config.toml
n_layer = 13
n_experts = 256
d_shared_expert = 64
moe_layers = [1, 2, 3, 4, 5, 6, 7, 8, 9, 10, 11, 12]
router_score = "softmax"
norm = "rmsnorm"
norm_place = "pre"
init_std_up = 0.0395
grad_clip = 1.0
final_lr_fraction = 0.0
Below are experts of layer 6 (counted from 0) of a mixture-of-experts language model. Rows are named gate (a neuron's input weights, with its number), up (a neuron's input weights, with its number) and show model dimensions 0-159. Each number is 128 + 32 x the weight over its row's rms, rounded and kept within 0 to 255.
Before each expert's rows: "gets" lists some tokens that make up at least twice as much of what it gets as of all text; "comes after" lists some tokens at least twice as common just before its tokens as in all text. This comes from a sample of Wikipedia text that the model never trained on. Tokens count by the router's weight.

# expert 155
gets: "6 ", "5 ", "8 ", "1 ", "2 ", "4 "
comes after: "201", "–", "200", "202", "199", "198"
gate0 [126 162 146 126  85 143 109 132 108  81 131 127 164 117 116 143 117 119 152  74 159 115  33 136  91  37 128 121 116 129 128 102 117 105 128  87 147 152 115  83 110 147  89 146 103 114 112  76 117 110 208  93  70  89 118  58 132 148 115 151 156 109 166 125 142 126 152 176 117 127 137 124  94 135 112 158 112 153 151 138 121 131 117 120 135 162 132 113 135 122 183 132 145 133 169 161 123 126 118 159 118 121 140 105 137  61 107 172 155 168  88 115  82  79 141 101 111 146 178 148 184  54 157  60 199 186 146 116  81 206 112 126  79 171 162 173  85 140 170 137  98 170 136 108  80 131 126 185 153 160 162 164 138 136 158  86 171 122 144 111]
up0 [117  77 112 134 150  93 138 129 153 166 139 151  78 141 162 112 138 116 132 126 130 155 214 124 170 168  97 127 195 122 112 123 150 174  77 170 165  89 142 120 119 107 134 167 135 160 165 141 125 152  72 136 201 139 178 155  88 135 188 181 105 139 100 100 185 112 111 113 155 113 133 126 163 138 163 114  99 148 199 122 109 140 148 116 166 101 151 182 151 113 135  88 100 115 145 111 161 136 115  69 114 125 121 181 166 171 142  93 147  99 161 101 172 185 204 120 146 140 117  82  94 167 122 117 103  78 120 170 113  76 161 135  90 145 155  95 147 109  98 101 143 109 110 162 159 174 167 101 149 141 201 142 108 106 130 105 116  83 218 139]
gate1 [128 140 139 134  85 178  76 146  95 143 113  87  79 149 149 139  97  50 105  59  52 142 136 176 148 102 125 120 138  71 141 115  89 107  71 140 128 136 132 151 125 131 172  98 118 141 101 112 172 151 177 160 149 166 138 135  48 203 109 164 201 169 112  60 104 164 126 126 112  94 185 100  87 127 127 113 153 165 140 136 146 143  61 140 189 184 149 141 145  98 127  89 120  86 183 123  88 131 131 129 115 117 120  97 151  99 137 128 201  57 147  88 132 142 147 160 116 138  98 166 119 146 128  95 158  81 153 109 119 125 148 165 133 154  86 107 156 132 120 131  54 113 161  81 121 129 101 100 120 112 161  95 110 152 157 113 112 142 120  96]
up1 [141 157 126 163 115 181 109 109 119  96  83 149 104 176 127  91 102 135  84  83  83  82  75 138 174 126 114 109 100 118 175  75  81 116  45 156 158 166 143 149 155 140 156 146 100 181 131 104 212 127 187 171 106 112 123 112  84 158  79 145 181 175 136  95 129 137 166 131 142 114 137  81  80 110 114 119 144 153 166 152 183 146  93 147 155 219 177 146 105 110 168 111 146  78 168 105  82 161 111 164 110 117 122  85 161  82 142 139 174  78 158  72 169 153 147 160 110 138  93 154 147 115 136 102 164 150 179 135 126 144 174 164 134 137 131  93 116 117 101 149  88 167 177 105 105 151  90 149 135 129 126  92 119 107 128 113 130 141 143  84]

# expert 185
gets: "| ", ")", "=== ", "== ", "|---|---|---|---|---|", "|---|---|"
comes after: "\n", ") ", " ", "W ", "Party ", "Candidate "
gate0 [ 74 184  51 123 126 185 145  90 187 137 115 108 164 137 137 150 175 166 139 127 135 119 139  91 107 107 167 171 133 143 150  96 109  61 142 192 176 106 142 131 126 116 128  98 123 105 183 139  84 122  91 115 152 127 117 145 101 144 120 110  93 122 125 165 115 109 121 106 198 100 104  63 119  98 117 128 129 208  84 113 123 140 109 134 132 157 112  94 120 161 115 146 171  83  41 160 110 106 107 148 152  97 131 129 133 182 117 158 101 142 136 154 135 174  69  97 157  82 167 149 186 105 162 147  98 135 161 129 204 124 104 172 145 133 117 139 156 131 132 191 117  40 104 148 146 153  72  92 169 136 163 164  70 173 117 132 114 129 124 102]
up0 [203 105 189 128 156 113 100 164 104 139 159 142 118 117  86  69  81 110  68 157 138 127 119 192  90 153 102 127 128 132 114 168 112 195 116 116  62 202 118 137 145 109 102 156 142 112 105 135 120  95 148 139  80 131 101 106 189 119 160 144 147  94 102  98 147 138 118 137  85  81 138 167 126 125 152 134 113 104 150 134  72  98 139 146  83  72 156 136 136 148 186  35  91 112 172 145 133 140 153 110  95 192  86 180 123 132 152  98 179 105 112 141 165 106 194 138 128 142  87 104  76 125 108 141 102 138 124 103  50 127 188  95 110 136 148  77  89 175 137  88 118 137 125 157 109  96 137 140 102 138 149  90 120  80 143 136 175 100  89 133]
gate1 [102 172 131 125 155 180 142  81 117 158  98 191 173 119 138 122 177  61 127 107 146  96 131 119 118 148 116 185 153 155 137 170 126 143 118 170 158 108 110 147 137  93  95 176 122  71 127 112 128 100 136 182 128 125 134 138 134 106 135 160 189  80 123 127 175 157 162 116 178 152 143 132 188 131 120 134 119 168 117 104 124 107 135 148 137  55 153 109 120 152 135 122 176 119 165 148 148 155 191 173 114 152  56 136 125 110 137 151  96 131 128  78  75 111 147 189 146 145 103  91  68  96 143 155  48  67 137  46 160 132 142 133 138  94  95  87 145 185 130 118  80 131  99 110 124 120 107 121 107 205 140 158 100 107 198 116 168 148  91 166]
up1 [154  42  93 149  97  91 125 105 164 149 174 124  84 153 108 175 122  99 183 139 137 158 113  82 144 143 111  80 119 109 147 116 134  69  87  94 111 142 123 116 106 115 133 158  74 148  87 120 136 115 133  83 205 104 146  84 164 150  81 144 120 121 148 121 129  87 131  60 138 127 166 121  93 158 142  54 118 120 134 129 156  95 121  96  87 100 180 208 118  75  87 131 152 168  72 113  93 144 144 118 136 113 114 144 149 106 153 112 139  94 143 185 163 109 158  83 131 179  53 116 130  96 110 130 128 126 148  66  89 155 137 128 129  89 110 118 151 149 160 194 121 183 131  93  82 117 172 142 117 202 144 112 165 109 145 155 179 156 156 152]

# expert 6
gets: "| ", "- ", "|---|---|---|---|---|---|---|---|", "|---|---|---|---|---|---|---|", "|---|---|---|---|---|---|", "====="
comes after: "\n", " ", "4 ", "2 ", "8 ", "7 "
gate0 [135 120 102 166  89 147  66  62 142 130 103 134 133 167 115 149 127 148 148 102 161 138 150 146 125 102 120 125 107 139 116 120 134  91 170  96 155 169 205 145 164 134  97 201 121 102 153 114 202 193 109 136 158  96 113 113 106 152 123  75 185 121 110 116 138  99 156  75  85 134 116 109  68  71 144 120 142 116 104 143 142 132 216 138 166  69 137 215 119 140 158 153 121 173 135 146 152  91 129 156 152 106 130 137  96 184 151 145  88 144 157 161  73 192 120 165 154 154 130  91 158 179 115  95 155 129  75 103 108 102  97 127 120 119 105 164 130 204 139 178 160 146 174 144 177 126 143 112  97  98 138 103 127 131 126 182 134  69 115 118]
up0 [125 128 147 135 151 160 155 175 129 101  96 135 115  98  93  50 182 165 123 132  79 109 169  91 108 157 151 158 102 109 126 171 137 195 135 183 171 133  88 132 128 146 192  51 130  97  94 126  93  96 122 129  97 163  98 186 149  87 107 135 105 169 173 114 139 138  76 143 176 163 105 170 176 171 111 133 111 130 161  79 124 160  71 120 138 155 103  56 185 134 115 103 130 104 137  81 134 218 140  88 101  87  86 128 165 106  82 142 113 104  89 119 169 100 140  90 112 103 170 126 122 119 179 130 137 157 135  92 144 175  93 110 146  98 141 117 144  58 114 103 104 109 123 110 111 120 164 128 187 143 122 117 116 149 139  70 169 162 100 115]
gate1 [103 111 157 111 133 167  94 124 183  54 100 164 177 161 110 108 172 111 110 155 122 126 124 185 104 163 144 155 105  95 199 135 103 167 157 193 119 121 130 171 133  96  89 147 121 109  98  60 109  96 128 122  64  94  79 132  92 137 106 104 167 117 120  84 140  69 126 156 138 190 182 129 142 132 210 134 112  82 131 114  65 169  96 134 162 113  84 113 197 134 145 183 121  72 153 119 128 157  94  94 161 140 140 147 144 112  79 148 147 136 149 156 134 118 180 129  79 121 138 128 123 155 141 118 133 131 126  88 110 180 120 195 113 118 142 112 107 131 108 154 118 110  80 121 125 143 152 165  77 134 168 124  92 174  58 160  89 184 154 120]
up1 [ 91 149 169 143 129  96 119 170 163  63 188 126 120 153  90 112 144 167 156 127 121 110 132 200 116  91 111 121 132  90 149 140  74 143 144 134 133 154  66 191 127  77  78 142 124 175 105  99 104 142 118 219  53 124  73 161  72 166  93 122 116 107  89 132 175  80 121 145 151 160  96 116 102 170 182 162 125  91 123 123  90 161  89  89 151 129  93 150 212 144 163 198 181  94 180 140 107 125  84 147  73 136 166 150 145 106 128 117  70 128 147 151 121 126 143  87  97 138 123 137 146 136 108 108 134 142 145 126  98 142 124 118  79  95 112 129 149  75 110  94 103 125 101 160 108 164 147 168  91 151 166 111 117 139 110  82 110 132 174 142]

# expert 238
gets: " ", ". ", "g ", "t ", "-", "–"
comes after: "| ", "L", "F", "Oc", "S", "."
gate0 [181 120  92 121 164 144 110 144 112 157 100 130 165 124 156 146  94 116  81 108 103  80 118 150 153 124 145 137 111 159 124 144 146 103 172  56 133 160 144 104 137  79 115 123 112 161 213 170 134 117 135 150  97  98  83 124 115 150 155 128  90 179  98 138 124 168 132 136  53 121  92  92 200 158 129 138 118 129 133  96 105  63 132 188 142 165 156  98 109  57 115 134 153  84 165 129 124 158 142 173 162 144  60 134  90 140 130 133 109 149 138  82 114 121 102  87 157 163 133 171 173 120 122 118  79 124  48  65 187 201 151  55 138 118 134 126 155  85  94 146 114 103 163 139 109 135 123 103 111 159 118 133 147 152  51 161 112 117 159 179]
up0 [109 123 118  71 128 132 125 163 131 134  45 178 107 141 193 120  91 148 138 159 122  48 180 173 159 126 127 104  90 159 125 115 153  83 169  23 138  81 193 105 126 107 151 118 128 137 183 155 118  93 105 150 129 128  73  95  84 118 123 147 109 126  77 134  97 112 105 113 105 119 118 106 143 162 129 151 136 133 127 104 106 113  94 193 110 161 156 130  93  97 147 135 161 107 179  80 123 139 159 173 124 164  82  98 128 131 134 114  84 148 116 103 145 109 114  87 167  93 170 129 158 102 143 125  97 142 136  84 144 187 120  56 130 101 130 144 159 125  63 128  93  67 153 144 126 206 127  92 110 165  97 109 165 164 100 138 116 142 150 200]
gate1 [ 91 138 126 102 104 107 148 118 139 126 143 131 139 104 206 100 130 124 189 160 159 116 154 126 169 117  82 136 136 151 159  66 135 145 154 145 108 180 108  99 120  87 156  83 141 101 133 169 152 126  71 116 160 165 134  89 162 115 145 153  89  60  98 195 100 119 135  96  92 105 167 209 109 168 203 140 135  90  78 115 148 118  80 108 153 149 140  87 147 120 110 182 134 177  76 150 140 130 121 128  78 149 117 129  54  70 116 141 107 123  57 102 138  65 115 155  71 138 147 149  53 129 103  90 156 164 120 120 152 141 159  98 130 100 119 103 129 127 110 116 110  92 134  64 128 101  95 122 146 109 149 178 164  68 148 142  67 113 137 123]
up1 [120 145 124  61 120 119 178 128  66 136 147 139 129 115 184 107 121 123 142 133 118 136 143 113 148 140  79 184 127 141 125 110 167 108 153 125 111 130 112  68 127  56 201 157 210 107 169 159 146 109 111 117 151 152 156  72 159 134  80 177 118 104  83 114  82 155 126  73 163 106 115 191 123 168 171 156 127  93 101 124 177 146  84 102 123 133 125 122  87 136  54 184 135 141  62 157 142  93 140  88 140 145 129  93 106 113 131 142 101 125  80 118 138  91  93 174  41 122 136  75  33 155 109 126 170 146 144 158 124 163 143  72 100  84 102 100 125 111  89 157  94  94  98  94 151 111  88 126 126 150 114 163 136 104 126 137 132 117 146 132]

# expert 55
gets: "4 ", "6 ", "2 ", "5 ", "8 ", "7 "
comes after: "| ", ".", ":", "on ", "–", "On "
gate0 [135 125 140  82 105 123  90 151 115  99 120 194  95 149 178 202 112 136 121 120  89 138 135 123 119 153  79 146 172 121 182 218 169 155 218  97 152 126 157 130 136 119 100 175 157 105 165 162 103  81 138 113  89  44 150  94  86 148  87 126 196 108 218 158 131 101 121 142 135 126 121 141 122 110 129 143  94 178 146 114 137  88 127 124 127 135  83 162 193 141 132 157 127  98 111 137 168  96 109 108 151  70 150  82 126 135  87 124 128  97 150 100  87 183  79 175 128  81 119 171 126 170 173 110 136 133 140 125 121 140  65 148 108 149 105 136 127 143 168 109 138 152 186  90  92 156 139 122 121 158 127 104 145 194 103 151 114  89 107 134]
up0 [134 115 127 103  81 104  68 125  92 111 147 195 137 152 199 152 107 121 149 112 127 117  76  97  89 164  70 136 143  97 168 190 128 172 202  79 154 119 164 113 166 144 121 152 204 122 159 170 135 105 140 136  98  84 108 104 108 124 114 107 162 135 166 129 133  91 116 152 156 169 103 156 137 109 126 208 152 198 218 102 129  89  93  94 139 117 125 142 163 149 125 173 192 116  84 128 147 154 145 121 139 108 156 134 106 100  94  94 133  91 130 109 121 127 130 145 120 126 179 146 114 163 154 120 154 174 174 150 141 140  84 120 130 188  63 131  98 166 163  73 130 145 149  67  93 110 123 146 127 192 173 102 154 181 105 136 139 116 138 130]
gate1 [137 127  96 139 177 155 100  97 138 162 136 149 120 198 183 189 176 162 104 128 109  90 158 166 121  95 157 102  71  98 152 153  98 144 163 165 138 108 123 120 163 156 120 126 149 211 168 109 172 132 150 165 117 106  81  94 136  78 134 125 135 101  95 123 138 137  56 145 203 133  89 125 107 103 104 177  47 180 136 104 158 135 157 178  82 167 142  86 127 139 168 191 173 165 102 126 127 171 122 168 140 136 167  91 118 114  72 100 142  80 250 122 149 122  85 130  80 144 127 113 146 132 137 134 106 130 108 139  92 102 137 127 115 118 102  86 115 124  94 144 101 140 127 105 131 135  88 116 119 108 158 122 203  96 124  99 137 130 144 127]
up1 [201 164 196 169  93 164 166 125 154 130 174 120 124 124 141 178  92 160 186 101 113 103 131 121 180  85  57  72 109 135 117  99  57 163 114  76 120 122 137 143 145 159 139  77 108 141 181  60  67 121 109  99 149 118 135 136 176 154 133 173 135  82 112 174 147 123  96 128 108  88 170 137 128 141 154 134 110  19 129 118  87 112 114 123 174  92 166 137 152 139 178 144 105 129 157 169 162 122  95 177  96 126 112 122 152 101 117 113 134 187  70  93 127  85 145 140 134 150 153 126 138 113 162 139 145 164 130 110  73 112 115 121 151 108 148 160  96 138 159 105 132 100  72  78 149 119 119 168 131  85 149 161 102 117 116  67 172  99 114 110]

# expert 206
gets: "| ", "=", "= ", ")", "– ", ")."
comes after: ") ", " ", "0 ", "1 ", "% ", "2 "
gate0 [150 163  83  61 112 110 105 121 147 130 188  70 110  87 136 122 156 122 105 104 110 124  83 151  94  79 109 131  77 112 191 146 128 130 119 154 173 115  98  94  32 106 134 132 141 119 192 182 129 125 147 144 160 126  98 138 132 137 145 110 181 104 129 171  62 155  87 142  98 148 136 152 167 121 122 145  79 133 130 176 124 138 143  73 103 116 102  72 125 107 145 119 190 122 121 114 106 188 142 119 132 129 123 108 131 201  70 127 114  83 149 156  91  67  94 118 142 144 128 104 144  92 128 121 127 157 148  86 153 184 135 143 114 137 155  52 109 118 109 143  66 144 127  51 124 117 123  96 187 151  79  70 107 126 144 141 134 143  68 188]
up0 [145  59 176 134 117  95 145 140 201 101 136 113 122 140 159 165 136 130 163 117 178 152 136 125 139  56 127 121 149  99 137 136 145 131  93 119 154 160  88 194 109 110 124  87  85 135 109  98  92 143 125 157 181 123  98 106 172 123 155 182 100 128 146 115 123 181 120 102  94 222 101 136 160 151 120 189 119 136  88 113 133 159 126 108  79 119  98 166 149 136 176 211 143 183 144 102  88  94 121 119 122 121 146  81 137 169 128  99  71 139 173 149 135  55 112  67 110 143 118 107 102 151 128 172  97 186 129 138 104  85 104 103 178  94  82  65 104 145 135 122 137 132 105 148  93  67 176 145 203 132 110 137 133 150 107 159 153 135  97 113]
gate1 [131  76 123 167 181 127  99 147 148  99  80 134 119  87 158 145 144 104 117  84  75 141 123 192 103 118 128 139 189 170 193 113 139  97  86 223 119 140 112 192 107 121  92 133 122  93 131 144 138 151 143 147 113 157 135 175 124 110 161 148 155 164 149  87 128 102 154 151 157 142 107 144 127 154 114 157  76  96  79 140 109 127  78 167 182 131 102 122 115 165 160 168 123 163 168  84  94 149 136 161  74 126  87 176 177 170 145 157 156 122  76 135 147 125 126 143 151 135 100 132 119  98 151 134  88 116 151 160 154 103  87 131  83  85 173 128 127  72  82 134  74 120 103 137 162 101 133 168  68 137 142 122  83 217 195  88 105 148  94 115]
up1 [126 174 157  80 111 120 109 119 130 148 116 169 106 209 119  88 166 187 152 126 124 111 101 101 108 102 151  84 126  99  65 113  73 164 119  67  99 149  42 112 157 151 152 100 120 142 107 151 106 129 124 160 166 152 107 129 135 153  96 176 143  95 113 155 110 149 103 130 126 142 123 135  83 109 185 191 191 144 166  71 102 103 132  96 127 107 124 126 135  57 136 185 113 120  75 116 147 140 140 104 146 101 103 114  94 136 118  86 120  60 121 107 124 123 116 128 161 160 164 132  79 165 125 117 215 152  94 159 144 116 150  99 133 157 101 184 126 123 133 146 161 142 179 118  94 121 128  98 111 154  66 146 150 104  27 131 181 111 182 113]

# expert 7
gets: " ", "9 ", "— ", "For ", "11 ", "In "
comes after: "| ", "- ", ":", " ", "–", "MF "
gate0 [174  87 167 154 136 150 130 182 111 121 132 217 179 139  62 166 133 123 107 115 109 121 146  66 121 109 143 137 151 143 125 104 153 135 159 175 119 149 113 108 139 146 118 145  65 114  83 155 134 137 131 115 134 149 139 129 136 155 169 216 148 165 122  71  76 147 173 115 101 149  95 158 102 131  95 124 117  37 104 127  36 106 141 108 151 141 142 121 130 149 161 176  90 124 156 106 153 125 148  97 116 122 179 140 130  73  86 167  82 143 113 159 159 126 121 144  99 136 142 110 126 195 154 143 126 121 116 192 177  23  97  95 170  90 133 143 169 121 136  88 129  94  96 150 105 145  81 126 141 186 103 137 114 142 138 123 120 137  57 135]
up0 [182  85 166 132 156 174 154 222 114 107 141 166 152 129  78 175 144 174  72 118 114 168  95  90 113  93 137 125 103 179  95  77 158 103 154 153 125 155  90 144 120 126 121  98 134 106 112 122 139 124  83 103 110 130 132 137 162 162 157 234 138 159  84 127 118 143 127 136 152 150 107 132  98 108  93 101 135  88  85 138  16  68 111 120 134 150 121 131  98  96 173 191 135 138 114 150 143 155  92 120 122  97 170 131 116  64  95 142 117 114 125 144 124  88 132 134  85 155 157 118 116 160 181 132 112 131  85 168 140  48 150 109 137  79  95 149 169 123 159 118 129  84 123 161 148 111  91 167 167 125 102 104 118 180 132 146  71 113  78 142]
gate1 [131 138 141 153 169 102 138 150 181  92 130 134 193 134 152 142 193  93 156 109 180  98 189 185 179 105 143 140 114  90 198 145 108  92 152 115 139 108 150 150 179 162 139 127 109 155 107 241 127 187 127 173 104 126 168 109  93 123 156 192 138 153 172 144 111 152  99  95  96 156 136 182 130 175 152 147 116 104 172 136 143 168 172 127 108  87 112 133 110 145 143 156  74  93 185 185 144 167 136 143 149 124 135 150 177 123  57  91 109 111 143 122 144 131 151  99 193 127  96  89 118 132 163 165  80  91 142 145 107 178  82 117  78 141 183 111 115 159  94 115 142 128 109 153 100 132 142 141 146  81 101 151 152 135 107 110 129 138  86 165]
up1 [103 142 122  73 102 113 108 112  86 144 124 106 111 142 125 119 116 130  76 139 121 144 117  70 113 152 130 167 147 174  82 126 126 117 104 138 109 200 144 112  94 132  96 157 121  40 179  66 145 105 130 122 144  85  96 129 102 142  85  50 138 122 105 105  92 152 148 222 165  78 152  88 178  81 123 108 134 137  94 143 142  94 125 129 129 104  98 130 173 142 119 120 181 132 135  58 130  87 151 177 137 128 104  82  80 131 174 154 167 124  76 125 109 139 131 189 125 122 161 128 159 108 151 106 125 119 119 116 144 119 109  96 162  80  79 159 170  65 168 100 166 124 128 110 199  72 130 135 153 176 189 100 100 124 176 165  97 134 159  92]

# expert 109
gets: ", ", "August ", "July ", "June ", "May ", "March "
comes after: "In ", "On ", "on ", "in ", "| ", ": "
gate0 [123  81 148 117 171 157 112 141 106 150 114 130 112 106  76  89 140  70  98  71 127 158 111 143  83  90 130 105 133  79 132 173 135 144 137 141  75 104  46 154 144  91 146 126 171 120 179 111  96  99  80 121  94 117 148 127 131 133  98 130 173 138 129 119 111 175 127 145 142 125 140 180  55 166 156 182  96  86 100 181 110 146 183 132 181 139 158 127 121 117 132 115 167 184 122 148 106 234 163 102 179 130  79 133 182 125 137 154 138 160 131 109 104 128  80 149 134 160 130 100 161 122 147 141 105 158 113  56 109 213 125  77  60 119 140 126 122 117 110 124 180 126 107  97 115  94  52 101 147 130 126 144 119 126 119 157 128 116 143 196]
up0 [159 117  67  80  96 112  99 154 149 120 146 126 126 127 147 109 190  94 155  98 146 105 163 107 171  98  76 128 104 124  84  98 117 103 112 200 138  83 158  92 105 153 157 107 148 102 103  90  83 177 205 143 127 146 126  79 127 186 135  82 141 103  84 137 143 109 156 112 152 150 165 109 194 116 146 150 119 127 197 174 136 122 116  84 115 147 111 143 112 108 139 144  97 126 167  73 161 100 153 121 110 100 144 190 131 140 200 145 183 103  92 150 146  73 138 124 125 106 145  99 140 193 102 138 193 132  89 184 143 125 138 134 138 128 124 156 167 115 180 148  55 105  94 148 145 130 187 127  68 125 176 176 140 150  98 126 184 101 164 123]
gate1 [134  98 177 131 179 102 144 140 107 153  99 166 170 145  87 116 100 118 121  78 154 166 122 125 105 104  99 126 133  99 137  68 104 134 140  98 118  80 159 151 182  86  78  82 121 172  89 115 118 138 158 141 144 139 107 135 159 114  68  73 106 128 104  78  94 199 140  66 101 160  93 132  81 138  89 205 160 130 146  40 188 129 113 137 137 122  93 202  96  98 167 117 106 115 160 151 109  79 135 125 100 175 118 124 115 100 154 106 105 102 160 166 169 178 143 122 159 104  95  80 116 108 167  96  93 117 130 132  64 108 101  91 120  71 152 106 133 161 125  94 151 118 147 127 139  93  79  84  81 107 123 118 141  88 130 152 158  65 157 101]
up1 [ 98 132 138 104 162 115 122 125  61 134 119 121 130 145 126  86 125 100 150 109 154 187 196  96 147 142  97 110 156  84 137 140 128 140 141 157  74  76 101 134 128 128  88 114  93 107  83  93 115 123 147 108 132 119 108 118  97 130  85  96  78 150 103 142 169  81 142 122 166  31 127 125 133 185  79 210 121 133  96 130 133 108 100 152 133 151  83 152 151 122 171 165 163 132 114 133  70 143 106  91 111 146 193 117 135 106 109  72  94  78 170 128 102 154 165 127 170 137 120 142 127 149  79  81 124  61 183 132  66 121 155 102  95 103 200 121 142 161 140 175 116 100  96 155 123 148 152  89 175 120 119 101 152  58 186 130 126  61 100 114]